Weights of a small mixture-of-experts language model, trained from scratch on English Wikipedia: 210M tokens, 5720 steps.
Below are experts of layer 8 (counted from 0) of a mixture-of-experts language model. Rows are named router (the router's row for the expert), gate (a neuron's input weights, with its number), up (a neuron's input weights, with its number) and show model dimensions 0-255. Each number is 200 + 30 x the weight over its row's rms, rounded and kept within 0 to 999.
Before each expert's rows: a language model's description of what the expert responds to. This comes from a sample of Wikipedia text that the model never trained on.

# expert 3
Description: Tokens at the start of lines and wiki headings, such as ==Taxonomy, ==Players, The, table-row line breaks, and the slash in https://.
router,156,239,195,152,222,173,198,200,185,187,185,207,219,245,136,230,182,267,177,183,196,232,227,153,267,213,157,176,216,195,199,211,234,171,188,99,198,216,180,177,207,175,172,183,185,189,221,170,225,201,197,130,188,169,207,167,205,225,189,222,214,202,165,148,259,283,262,196,228,209,182,202,257,151,208,219,180,169,224,167,284,200,200,223,216,200,230,168,209,200,144,210,193,207,197,201,204,203,216,212,225,160,230,212,213,238,195,174,202,213,180,226,260,201,179,227,194,203,188,204,196,247,202,222,180,194,264,222,213,174,170,199,179,200,172,163,226,155,210,216,173,145,244,212,208,182,212,217,175,234,171,213,158,201,207,225,180,189,176,198,141,261,199,193,238,181,222,198,220,199,217,132,180,187,216,221,196,246,213,256,198,187,139,197,166,227,210,178,201,222,200,176,195,148,251,155,211,177,203,164,191,205,164,252,165,240,197,253,184,240,207,225,207,166,227,245,215,158,227,163,190,231,181,186,217,220,236,193,210,176,237,228,146,190,212,161,212,166,166,206,255,217,229,243,188,176,145,156,188,202,202,185,238,262,223,195
gate1,234,215,143,203,189,199,204,201,227,177,170,201,183,195,211,172,247,250,190,223,210,193,163,133,170,184,216,156,203,176,183,203,201,200,134,229,193,177,222,185,178,197,178,238,273,249,159,238,247,201,221,162,189,227,198,170,154,222,172,186,213,204,152,192,215,181,187,230,218,135,178,212,135,190,168,171,199,250,185,181,210,177,208,201,182,156,179,153,226,189,249,252,252,210,246,192,220,227,185,242,228,181,248,223,216,227,206,225,229,180,157,217,180,210,203,190,164,218,201,164,152,164,165,221,217,210,212,193,223,148,217,183,250,229,150,205,210,204,180,202,163,146,177,164,210,214,194,216,219,178,234,220,203,201,230,177,223,183,207,223,212,189,204,190,242,153,224,190,141,174,238,249,201,237,220,191,200,195,213,287,199,187,195,131,228,185,213,179,223,187,194,225,232,188,250,122,213,227,172,243,174,182,185,150,224,213,248,128,202,225,173,216,278,250,216,201,204,191,206,179,209,230,159,247,192,157,162,194,198,199,230,202,167,176,275,192,236,206,194,256,206,210,181,146,206,203,199,173,246,223,238,193,206,191,245,181
up1,217,137,168,237,173,176,208,210,192,220,155,177,230,251,229,193,212,117,204,218,215,167,217,205,227,218,151,207,200,213,207,170,181,265,194,240,202,207,186,166,256,170,202,243,267,200,254,187,249,205,176,214,266,216,137,153,201,165,216,201,203,214,140,173,248,192,179,253,223,186,191,179,228,197,193,204,235,158,215,190,188,233,181,242,195,202,214,182,208,159,169,186,180,246,229,215,246,171,182,205,227,203,211,221,202,247,175,197,145,180,193,247,234,217,258,193,214,130,199,181,158,200,203,227,194,236,237,204,153,195,210,158,206,218,213,217,210,187,236,197,189,193,247,258,183,136,223,231,163,169,173,164,275,191,169,217,210,142,135,203,222,241,213,180,233,165,201,165,195,250,183,137,120,221,234,241,213,141,237,205,229,181,206,172,173,187,176,271,205,197,184,233,179,184,201,213,203,175,218,219,205,182,260,164,215,232,214,206,216,188,267,204,149,174,232,184,188,188,220,207,231,177,167,212,179,176,196,213,192,248,209,201,203,240,176,186,193,200,210,204,165,180,201,164,181,169,182,202,209,217,183,179,211,206,238,191

# expert 14
Description: Short word pieces inside words, mostly vowel-initial, in rare words and foreign names, such as Am-end-ment, v-ig-orous, Neg-a-unee.
router,176,185,180,153,132,249,225,203,265,166,152,158,175,193,172,193,179,185,264,247,255,161,207,191,218,191,174,185,205,150,194,213,258,150,180,187,158,216,185,181,242,278,161,184,194,165,217,168,277,140,217,189,198,202,203,177,220,187,185,226,226,185,213,217,203,222,240,200,216,112,211,239,211,196,201,201,190,221,199,244,199,175,202,195,216,180,196,182,191,234,209,216,216,198,163,152,186,186,233,181,145,180,244,218,182,201,153,209,240,161,160,165,228,220,226,209,177,248,148,202,249,167,213,248,210,198,212,190,204,231,229,213,202,209,168,253,239,270,268,194,180,222,207,208,165,215,224,223,138,160,218,217,190,194,224,233,178,245,231,216,166,243,176,151,203,190,172,180,196,213,205,184,205,176,177,191,199,209,214,227,194,237,194,170,188,183,229,254,214,221,241,168,198,180,219,182,224,213,160,166,188,154,171,237,225,233,207,166,203,172,227,181,196,205,141,226,162,210,215,156,181,233,162,227,193,172,206,215,191,202,210,268,191,168,262,143,203,224,242,134,198,219,214,233,191,212,193,193,226,214,202,219,225,161,234,160
gate2,151,162,194,192,145,176,220,211,208,194,155,179,194,232,203,136,185,201,178,179,166,206,235,233,193,206,151,207,204,256,145,242,207,144,212,147,195,173,196,189,193,192,192,201,205,297,204,202,180,216,177,210,242,181,183,180,258,218,197,232,153,208,224,222,225,181,184,176,218,200,231,207,200,190,190,156,168,256,230,221,189,202,133,203,194,192,211,208,236,184,174,177,203,180,216,212,231,198,226,235,200,194,293,169,217,173,166,225,228,198,253,235,182,252,279,219,176,197,217,211,177,224,205,213,234,226,222,158,191,204,178,195,175,229,205,251,219,181,198,204,183,169,217,177,160,199,177,218,179,164,176,217,219,216,205,158,168,207,214,184,187,158,211,252,181,221,147,162,254,202,163,202,203,263,195,180,220,146,166,163,225,140,189,204,244,215,173,216,228,215,160,183,170,257,219,185,238,227,147,189,254,240,222,237,244,174,170,231,174,197,178,182,213,257,228,159,214,194,187,195,252,144,204,265,153,162,217,206,198,175,174,124,167,228,201,230,186,147,165,227,174,226,192,204,231,244,215,200,213,203,223,201,197,221,219,173
up2,260,238,180,254,154,262,245,148,207,190,199,238,196,220,154,188,209,165,192,179,216,183,189,180,201,223,187,241,211,222,232,173,196,229,170,211,217,220,199,215,168,220,272,218,172,167,227,216,176,221,147,190,215,154,163,204,211,205,236,142,199,174,208,204,168,178,184,198,221,156,249,197,185,244,184,222,157,209,227,157,218,183,157,208,193,229,268,229,207,172,205,124,133,195,255,237,246,194,243,217,237,199,202,215,196,190,177,167,191,189,230,184,227,202,148,218,145,221,160,214,191,190,244,230,177,235,169,172,241,262,198,203,237,200,235,159,237,216,176,178,204,184,177,212,198,184,216,187,160,210,237,136,229,224,178,250,190,187,189,219,184,257,178,149,211,194,233,181,179,193,216,175,217,196,192,233,205,250,155,144,225,195,178,205,220,216,196,222,265,161,184,241,217,184,187,191,247,245,249,229,161,210,149,214,246,219,204,188,165,183,188,164,219,163,263,176,188,200,187,217,227,177,197,175,214,198,215,222,151,145,184,180,213,173,200,204,183,193,126,206,232,199,190,183,189,202,134,192,241,187,256,160,161,209,171,190

# expert 2
Description: Line breaks, sentence-final periods fused to word endings, and == or === closing section headings, such as ocean., ==History==.
router,226,155,214,152,221,179,264,198,201,173,147,164,201,159,132,251,172,268,241,239,219,209,209,182,264,194,193,249,178,162,178,198,200,203,180,163,218,236,172,178,227,231,179,237,193,167,229,235,218,164,160,196,172,257,165,222,189,175,244,180,180,182,179,160,267,227,246,181,194,187,193,255,210,199,220,168,207,200,203,139,238,218,232,182,228,188,216,162,239,170,207,237,199,201,233,254,167,224,237,174,170,180,222,220,235,186,211,179,184,169,186,211,266,264,206,253,186,244,195,183,207,177,251,196,159,176,216,205,186,172,180,210,178,265,203,162,199,240,218,239,150,210,207,194,199,186,175,219,190,197,161,206,171,172,235,201,143,239,177,185,199,198,188,198,150,224,166,157,207,180,203,173,208,209,197,222,217,218,202,193,203,203,198,221,170,187,167,200,185,174,181,190,173,173,189,186,223,236,127,180,197,183,165,211,190,194,178,237,199,220,170,216,197,145,202,183,232,199,239,153,189,207,199,259,157,186,241,237,224,234,218,196,158,184,208,196,194,191,189,177,264,173,153,222,164,210,167,173,167,234,96,224,206,235,233,150
gate3,191,221,176,186,226,204,174,183,174,195,188,223,188,204,212,185,210,229,208,215,218,221,155,164,197,218,261,221,280,250,261,166,168,222,164,175,191,227,257,269,183,220,242,179,205,225,230,199,224,259,199,210,161,182,191,173,203,214,141,212,189,231,226,201,149,221,217,199,194,214,202,157,192,197,241,162,206,197,167,206,222,184,215,163,235,217,150,206,154,191,184,172,212,255,217,161,183,202,210,153,173,202,249,188,196,190,206,163,202,239,156,188,242,231,196,239,155,179,183,182,252,231,194,249,153,209,249,251,211,236,250,278,240,161,216,179,162,178,189,162,185,165,211,150,154,225,156,205,220,140,195,195,210,190,234,177,214,195,239,223,166,194,187,219,187,164,218,195,223,161,214,174,170,220,211,241,220,142,153,185,207,194,183,170,216,173,195,174,209,169,205,223,232,215,150,245,239,228,165,187,221,217,179,207,193,210,199,179,240,232,198,203,200,211,158,202,222,221,278,195,197,243,176,233,141,201,248,183,160,213,228,222,128,233,247,170,153,177,203,181,193,193,175,200,229,199,213,226,254,210,205,176,165,227,120,207
up3,173,223,176,237,230,192,184,151,194,187,167,234,251,233,189,242,193,240,233,241,217,197,206,149,158,245,237,193,197,171,208,201,190,133,201,177,199,207,208,226,184,222,242,235,174,253,215,233,190,238,194,231,187,199,227,187,208,204,150,232,218,210,197,199,214,212,164,306,214,241,217,191,205,215,156,171,217,208,190,239,218,241,225,207,197,207,169,228,214,150,232,198,134,183,199,186,205,160,228,224,190,185,226,199,193,257,207,188,233,214,225,210,238,213,190,207,197,195,192,185,212,193,180,226,157,196,228,218,248,190,222,257,219,194,152,175,185,227,244,209,166,243,233,184,168,188,180,122,224,202,172,198,273,176,198,228,218,168,178,219,225,194,245,243,181,167,152,231,161,135,190,187,183,233,204,168,172,204,176,185,213,233,176,158,201,141,204,186,220,168,243,143,157,226,161,178,117,221,251,176,210,177,201,232,193,233,199,181,170,216,148,194,179,220,210,152,226,144,226,159,191,256,216,199,170,204,218,200,182,219,198,196,129,193,181,149,236,173,177,198,224,200,240,209,213,184,194,205,127,191,131,187,189,153,213,196

# expert 1
Description: Short consonant fragments inside or starting words and names, such as hand-m-ade, Gold-bl-um, right-h-and, Br, Rh, plus first/last/previous.
router,150,197,182,145,234,273,224,174,168,223,206,174,225,225,214,190,189,237,214,235,251,233,224,182,186,202,182,254,156,171,172,227,187,241,220,170,181,186,237,205,205,188,169,209,216,218,242,207,242,166,163,222,156,223,146,207,208,191,236,173,268,244,153,151,204,252,233,144,192,222,170,170,203,207,199,224,196,204,191,187,279,179,197,203,218,156,199,187,151,230,206,186,230,237,202,238,191,195,203,184,222,225,179,245,216,174,148,165,237,198,187,185,202,271,159,228,189,212,226,176,228,211,220,186,179,185,185,210,221,211,214,176,239,214,191,169,259,155,187,216,175,216,245,129,206,202,209,204,220,164,233,158,153,256,231,230,174,154,174,141,187,213,189,235,230,164,141,239,242,181,203,236,195,269,152,227,184,198,217,191,216,143,204,161,230,195,198,212,234,207,167,181,233,139,181,187,241,242,204,184,179,218,168,222,221,216,228,158,236,205,183,233,195,234,179,177,219,177,141,179,187,228,172,230,145,170,214,241,163,175,194,230,171,206,175,225,195,237,234,166,186,204,182,181,236,201,174,214,204,237,157,222,195,189,203,152
gate2,186,229,144,228,203,212,195,235,178,221,153,191,192,157,206,178,197,186,200,136,177,173,186,157,223,205,109,218,234,224,164,216,196,178,208,163,193,173,227,136,249,163,199,174,183,242,182,248,218,225,119,242,243,155,198,202,215,197,185,234,158,220,183,234,226,229,216,146,213,192,223,216,233,204,133,136,155,231,231,228,188,211,182,267,206,189,195,230,246,141,159,207,212,201,203,210,195,194,165,219,234,179,235,137,201,165,158,208,226,228,251,217,140,253,220,220,197,177,202,221,232,175,194,197,201,208,166,187,147,188,186,221,170,223,180,251,189,233,200,207,165,167,166,210,218,156,198,198,218,202,158,182,200,202,177,154,176,192,209,223,239,158,151,210,169,218,167,153,259,241,211,250,212,199,179,189,223,154,190,192,281,209,182,218,249,200,164,178,195,195,163,208,134,231,216,226,221,229,170,194,260,264,209,252,224,175,221,242,212,206,200,223,202,244,217,160,221,222,204,194,209,188,210,244,178,220,215,204,218,234,205,140,182,207,220,184,186,197,195,224,174,211,246,220,210,233,182,185,223,223,210,219,178,230,198,192
up2,217,279,250,154,208,251,251,168,133,206,190,225,188,196,164,249,206,222,186,173,214,235,183,195,199,218,183,222,179,234,204,139,194,223,196,225,210,207,194,176,209,234,227,190,179,178,185,208,187,227,190,191,198,177,204,212,214,195,246,158,186,184,170,235,229,181,229,154,229,204,240,281,210,159,213,199,217,227,181,191,171,189,177,177,193,207,201,226,188,165,191,169,197,173,211,195,251,171,184,187,201,210,207,198,142,164,199,193,175,215,266,199,187,188,148,185,193,184,200,191,189,168,222,198,186,208,246,196,252,185,138,200,242,257,220,183,184,208,157,177,187,209,201,215,188,147,214,160,229,174,221,188,228,165,146,267,176,201,212,186,203,194,186,177,190,145,205,216,197,206,263,161,226,175,200,202,141,183,194,167,240,189,102,160,232,235,164,266,209,186,185,248,221,210,145,181,272,225,241,200,180,223,239,199,259,225,175,159,189,197,176,213,217,158,249,221,135,198,217,255,202,180,246,179,219,185,204,230,191,181,185,192,230,205,207,154,169,155,175,188,231,186,175,238,246,223,130,244,254,200,224,208,207,215,157,204